Weights of a small mixture-of-experts language model, trained from scratch on English Wikipedia: width 256.
Below are experts of layer 4 (counted from 0) of a mixture-of-experts language model. Rows are named router (the router's row for the expert), gate (a neuron's input weights, with its number), up (a neuron's input weights, with its number), down (a neuron's output weights, with its number) and show model dimensions 0-255. Each number is 500 + 25 x the weight over its row's rms, rounded and kept within 0 to 999. Numbers have three digits each.
Before each expert's rows: "raises" lists some tokens whose logits its average output raises strongly, later layers aside; "gets" lists some tokens that make up at least twice as much of what it gets as of all text. This comes from a sample of Wikipedia text that the model never trained on. Tokens count by the router's weight.

# expert 25
raises: "It ", "They ", "In ", "This ", "The ", "At "
gets: ". ", "). ", "|", ") ", "\". ", ".\" "
router:525488541439534506526479468534513513511458540466486512518518527447502461469524479474476498524488471462520483465529506517543491512453495497491515518512525537517461467504471476488484484502499512532511531465509486523524542442479522494505568496475459481510481505496500499508465514466498536522506477490505467495490462512463491506534462524512531459496477542460492512516502482497517498465494524500530499475532505525511481459539499477498512466500510497448476494463527529489485519539533478469511469500531530520514535519512501527510468499479516519475455523517510492477490497536468482474497539483496512489472474463440521541478520526496484493499511495506497547473501495540527517541479524498543512486454465474489478530468499501521477456519507499482475505505492521469492508457532461
gate2:520505534503507527497521562477502536485497520476515500508473514493497555496543495482489471478526527498472498521556507555475544496520508506523504546507499501522529532531494523520524514499486434470531477454459495479491468440499512469466518494506498502504486513485527523486503502461540469544515498490568481503494512513489507509474475477516466495504506527519518503461524483499479471491481446535554493492481490462492518508473554440512524472496462511495507496483542478470455504537515494533523495525508501495509535509475468452510473524509463488521487538489494521503524485487516454496524485524499459483500523496495532526465523517531473511504525504468508534462493475495538469464493554521461479520505455477511509491506482465451497467486497457485512475508504502499452514497498490
up2:467484526512508484486560495495526466515454530479449505491494476447516515481481485486516488499504471486499551483536505530515545510498554481514501539514517524516543523531546481506509461472493466500503470499486518483514481511475522495504474546491475505513481484470527502444525461522541485534499482528477499487523516485462482498484517441512506551491504537536514467480542453488514511496499450498531520469506499453510484527485534486492454509491476491506501483460523472473483564503490489528546511513501491510513502485490494481542474501504490501444466521487472478526501500521487462498523488497510491476477519504500479503494506505551462509540565552466511522476504440486478514449505494504495485524485517537498498473500498501461519481478479520489516481516498439539479474492478485
down2:500530515524488493465536542532516516462505548515492494506462474516521519486483505501526476499563508484507454506547505525549556463546511497493477517503459539472539497537507472532559503466487490469487504525488475467497468503506482538524450525504518528489526498497521502498480511516524501478503499461457526516492498492540536493501497447512438532474512548495495474468476506499511511484494452508472524494466491518539495478487533461460487497495488485508524504493504516507443528497488528504535539503532522474542488517489511494518547548490530515511489516503492499493530553483511504473473463521506527514502467544455514491473521504515506489509494490514514495476474485499492515465480480539487428523514458530460463494535513519488526493465469519470496510481508498517481474501469511

# expert 14
raises: "he ", "the ", "it ", "in ", "a ", "only "
gets: "and ", "that ", "which ", "but ", "who ", "or "
router:543499550490531503514502486515542532498436517473505531533501528468534492497515468469479533516490521491480503475536507536519498542470501532480534535514520551503495501531447515492480482524503497496527511469524500510558532485468517486445540514467470489517502514472521545471485496474453509535549495478527473500465486517486472506543491506474542468507478521484510526516503509491533508482504522451531488487516514502532486454543501501500553502505502511485508505454513520511493530504533484490524480476523521498537497537530507517540494506468550536482450515500506452482490516516475470469489487499489536501498462457480523521469535512510492458495454501533499527470507494521517511516496517513541515491482486481484466520469526504529496455544493453483464463502480483481478512491527510
gate1:500481497501508487488476520493531500469494503481481515506509508464476475516504525480529504545501492489481541472513514513471523483471462515522513472508476501462505518525509508505549536506539544479450487511512457521525485538485513473497548502544488529501542512472465472520512504439487475544524474546516470492506529470519484498519433477487500515537476538450537495500519518510523481471486491535502515526501466478475504468466501494501504478508543500511482498462480447507511501488526471458517490499494488472501503531486482498507488492522486538532480483467484433527561493500480520517505491500530513475492495444469499493472499474459505538535522499538495530464535507471486476512529504501522515555466482550509534532495537492547506471499529450474509459468517516512490501543476498
up1:526472472510510550463497539492468503481489493466498507528479503494479504511549528523468518496487454509463513518453486491514472476509474512494553528508522503531478459496490518476485515515480513519490500477533489479540486539509537471533500498449461543506527510490494444526517491422462482527514526505483516519559510526487499477509488484471510504519534467437470503474519505492537517499492510515472460506484490483476496482475506498527488493522543519522466470514454502520479509518504511514481476456530514483500525511547502515508513483503504547534526480505547442516485500517486469508513474497504467482516504479543515498491527499473493509525518466477523523509487516503488483501536473537511556484490483527555515493536554496514548484488516472483446498437527491513495475470482487
down1:486475496538446496477501495487484497504528492558458523516546482481464511470512528496480504490490462529541475478501519541458438513472510445511533506496494525553490515508508498529507546524506469537517553521473499553461511506487506482507475496471512488465514521494536472470516511532541512449530495488443481496536497507517523513522541496424499497479511515510510492489471496538470481555496520474490499513499488495477469489484463495531498498498535524490493462494508506506478538516516481496487495543482536503494500486479476491499486518494498468520442489455475551480535485530547439514515483502537501505491496511529471486444503487457502506498468533525515465540479484496490511455461494528472493508502517537454502493500503509503527523490508548510488525523501503512503482503498508

# expert 24
raises: "=== ", "== ", "===", "==", "In ", "==== "
gets: "\n\n", "\n", "MF ", "career", "Player ", "Al"
router:539476519455532518506492464537489504525448525472499516520499501436518464459529483468494500504478493455498500498518527507544497514500514508518537522494512530508483498502441471516501493500461481483516522451575507539538527463509518498498549522486467494506455518484491490492496488481507509543545502465512486491490470515484482524544480506501511454557464501502533510487499445521512482465524528512521481479508528514545494492494492475435508478507514503462460469495524495490491527536499447483507483488500505523520526507527536523497477505467506528465456529537494493478508511518487475452497529457495523501464486485468506538466547517513480491506476524521519514457516523504519517506481516529502500500451472488493464519487532493529516455529490497472470505531492506492481496461532469
gate6:485514548478551498497473511512487519488526477522490540519494508464543459494481517480511519509545491514503481515512510488490491487502491503475511491549464528508506507513490514463497468523533486525518495497462450508501547463503482483510496515516493491431493492522478485463479514493489509479463527480497503502489473527495532523482509521496447480514507505498486494486531485486499504504467509522482465529472567498509502502595490513535521511484479513528486456484546461508505501461528527479497500501476451469509495435496467520515493468539436503495457505529483555536473489502492476462509518446477472435488539507509513535461457533477526541505509500502493508443494547510500523483475494505504485489503512517527491519492485509514499518540507506514471523492469515457514478485549509
up6:531473529523471475511531482488496501506557507452491476521516521516526568532545483498492497492544464487506473516485509496546471459472491478527512507508532493490509517485506492534489466493471515527494539490481519498501460527510505515506511457468485492453489490513482552464513512516494516506525492507488489473505476497471486457494525497477510527505510510514515508475477507491510446527467496490452482482481501538514504450527513486463531524531513471540472519511523520519525478462500481489498523532542507554481547530439519542510484510486481519483465481524554532491511499444486461492510446457546531489496536502513506512514455511480467476502490469489538466534522498481526514515503473505462490485493481519503476479478488473518462518479457486485480462477464469486459491473495468
down6:486462547489535494501502488540458532522476496502500460524498488478516505496486459494458502534464505495464435547493482496502501473453504477514533543496489538478554512480520519490494514506516506517516496449540487522465476514484521534439518510484480476501519478550478489524469457489465510520498503485532478478493480511522515554477498501520499471515478491506511510477486475500463483470472475502453497454456469535505490480531502476504501489508535486520519517467485534472514500515531505526513517454529506469486475533513439521484471476478504486506482518509514471509547512532510526462502467489503498496467492539500519501500504523483504472502539520503545487484540505468517491492550501473474501463519465501497533558515508449503496496498550450470495501442509543508526520498477477

# expert 31
raises: "\n\n", "\n", "\n  ", "^{[", "\n\n ", "; "
gets: ".", ",", ")", "==", "'", "==="
router:532480516448527506520494461522510480493463536495506511530525509467521482484523483488476503531492514484510496473539490525558499516473528497503482522517536503507477518527464517485479472498489516520521538472529531531516533481474487520503546499464456467532512518464510532489502498486512501524520502501491472483473469499478486497517483544450527471523482568471517531516505499498524527452481518501522507491547525539540482467530495473499528494471526490460479457483533517533484512526505484484513528495501520509510522496531506560502512544460526532494471524489514454465503503557496501484477518486494532490473490462444510527482516544492471466542489486533505538475479526537530510521475508511511544490493510482465478545489514572531479484529476481486483469510518502476468507513527491
gate1:460513513504545475499498538480535490528474457437471494490520498524528499509515492491487503481487529502501472505524467490544485529498540511492469498536512482507524512520484567535471452529476437542492491540524480464515518468493502504480455505530496516507540482499490497495493491478487541503508521509503501513538504478516539482526502476509470468480489519487506498469498493514496494493466447458489503509472467469490552503475528477492492495522532513518513482531497495525466467519512478446480503463496506505488534463561475499457490553526501527512512529466499458547503488498500524481504541481456533494468518461518516521495525502505525500504482491487502502540465494485488491500509539495508518466491510495544535525548505475511488543513454465450533502559509489464472516471459506
up1:479506491540537498496503489531495488469469515516491535447492483454458482464484464550471512485513537478505521471503506511475487479480495511471506515525476488476507471489472519534517530478527518487469497501531527499516515522482511448507488501450503483452487503470507515505473551474494496507516541523537497492484530513528503473510507506502506525431501508511468547515466511436492495479519480486456485501495569501518518507492450511451465477494473490476451521535540523494519513462516471545480498507507494516463487542440475494532490573454509489497568466463506496497468485524451489507531522531504485493516508521477494477510508480481494520510446532497488503491484526472482494495501511491491526505454472499485491495499474541486489482500509515528476466496531499528468487491470527
down1:456518538490489499493494494515489467546493481526499545515525518470503491499531480532542468510475473518488512535510488506477479497483515496461518496508493483550492486489473510504477548476501517481494508525513485473497476517478463452542485499471516497501452455497515481497502507514502481472489523497555467487559499505524522525510535563521500497485499512506489507489526482480483546495480508482488585464505541460505494513494497526461536499471481490507554518486534473508491500479482469497509508476505511474501493532477492470555443542507502479496569490475477483471495509464522469473532511519455547513518516553495495469495462510484465496504532462435486513457490534479545488508515510482501470494481497508503508480526461512530498456482490505444475499503487536473491489507476520

# expert 27
raises: "3", "5", "4", "6", "1", "5 "
gets: "201", "200", "202", "199", "198", "197"
router:508514524492521510524466486509515513509453531495510517516512528470520468471536476490478519506488517481494476459528507517523466516501490528486525527522532530505471523518491510501484496541472485486525527496506539545509518492478533490494529492484443482497480546457555547472497494488495558514520493472498493475482473508476468512541485510452500464535462542468506523505507484527516500474492515514520468487513536485559481470526475463473534493467555518473490466485523505528479529524517460492553526493524513498537494515509519517497515532461506522469436518520497490461509507525462491451461505504506519518484436481495521517471540517511477494523475487509497513489511523527528547520469500513514511530496502464433462519482506501534499448530497465493471504501502484463481494493507479
gate0:494543501514483501499530495522502515488509516505503478473520526460466484501523556496508453452503457482519464532523472541490543485456485497499528518483525502496491518536494518477483524519498434509510469511521468529514545507561490470512494473492479482491509470498511505493504508475505495534475525486497468485511483472503511466533493506533537519495504464498508540532498506523520464462514485509524547493505538482509496513457471497544526512495472538518515531457534487484538521506489518530474461509528494499507530487495534474483448523514467477514465498551480477510494483506490558493493511501490477490442488487496551477497530490532490509477496501582512470531493495477505502492470497477515536472523517496459505488526536496476499571461554477443489471487480491477490510477486494
up0:482536506495468484525455492518493488491544514513507505456491516488483498443497530516515484514539477498505505501496527528526476494523516489481470535500515538501483498525486495463522533500464466525554489524542493523483543518520505459504479492484498519520458511508497449492482503484501480522489494515465532490532466484504473484539509512548520495523534496538549533531521505531476465477470511478512483518519520542504531477453504571486463520517497514534462513496498482482503489491534488486461444566473530521515554475491534477493503499474479451518490478518480477479483493535486548562525534500452471497481491511515447536496518489525466514507503527518529475509486485497502483530491536486534506482472529488480527477524513504510484526469548477484486475499490521497498507529525550
down0:510503480497502457514488507511500481530529489487507486491521498506515544508508488561504494526480424503516497506499502474507469469542497499478493511489511482479527492506490507455507489530527497498524537511538480477556531510490483471499515507492491503552453494491485496489466499538526440465482489486490472479506487546483552508508491499512472506502453469498508568494516522500568486477508505536479486500541500488479470477533507496539510472517470506471434502468511517504522459507465537480517495493476457508444484470534527533536500519505452515456522510503477517513521497530477534537469513475514536455503477482469478509480498517481484515445509509513512526498502531451512499495503519515527491490492459490504553490455551555474486526527495524490482480499527490480478477479472474

# expert 22
raises: "and ", "with ", "or ", "then ", "as ", "also "
gets: ", ", "), ", "\", ", "., ", ",\" ", "', "
router:524500535476525498518491501524531525500488506478560515523518509471505501486505469484482528508491517468500515492549486513578516537457513502493517514532503535481511534511478490497483511519486498486535512462519520537524510446484509518448516501497465482509453530462504524489508488473470517547544506478498473477462490502471479535535501516510524489497478552480505534520540514505497533492531520498529483507550519515512481472501489476478538522468499494455467486442533516529493516514512489469505501472494519530538501516521519549522477522505513543491456510510477464474479506503468472479485536491505533493483466471461491532479547516490477484523488540552491520484482523512507512498498574494537510491473478487465492537460504496511467459571496495494483491521501491472465501508528478
gate1:502455496482476489471483488536470494515492452478508489500506526484499474515519510520493492443495459462505533494461515537489511524472507497517554511519521514481521528510466499485477508451501515513481487517482429459517540490481528473454500484501545510496538568475520525505499516527477494479529512516515468506474537465495502522464504493476527500447490503475507527497458520501546499499541529473483479511504487493503481469476534557477484531495546499501497493490534469524534544492468505478537510530464517517488539493502500485487470483494500484437500521467488495488470510550492518496499500520499460460506474560502504481481486503506496507515480488495495487517459483470481487497485538449493525459491497511531482567546517494565508457537527517494489476511527505477472491489526506
up1:499476490498451494502493486502481484532484459485526519473494492513514463505498472508479483450481470492535537509490500496516514539507524496522517490511459510509498510476458492474493489451500503476517500463492477496473475500528498478447522487518522543461505472486506523470509498505463481501559526480503504545511506496510441539505486459510535516484480547475524539537500556515551526469531542494504524475516480521529438473456493492500499497482451449472507501503521475494556516467543533478540479496476521545525499534481479477514515499513495513500494510498514493481463499470481533474515505454499449462515474501507485477498488516516499522540443496518495489507455478492502477442530517481474523468483508505512477524540550489561491476525536480521506492490482473489489477490519508
down1:515456500510522512502488501502498489474539532529502540473478483487471495534467502543517503498514547495515515497501503497539484469457515499545513497489484491466555486488477540542516466531485533440464512478465448496472503489481504516518498499524514498519476479518547540521470512468520489517491472528525477515527548475476492507520504500490502505530509459541497508577520505519520522525520466522508493529465475479534497472505502489518511513489485526521523510476513456515526467490500486518501496494530528496489507489502483492492511511508465471518531509453483485513517486533518491525516494502479478520452512481493534470510488475532500473510483509494536524450495487518499479471472471392487490466535495536520465467494513493499534525536523521499538465549491550497491552494548492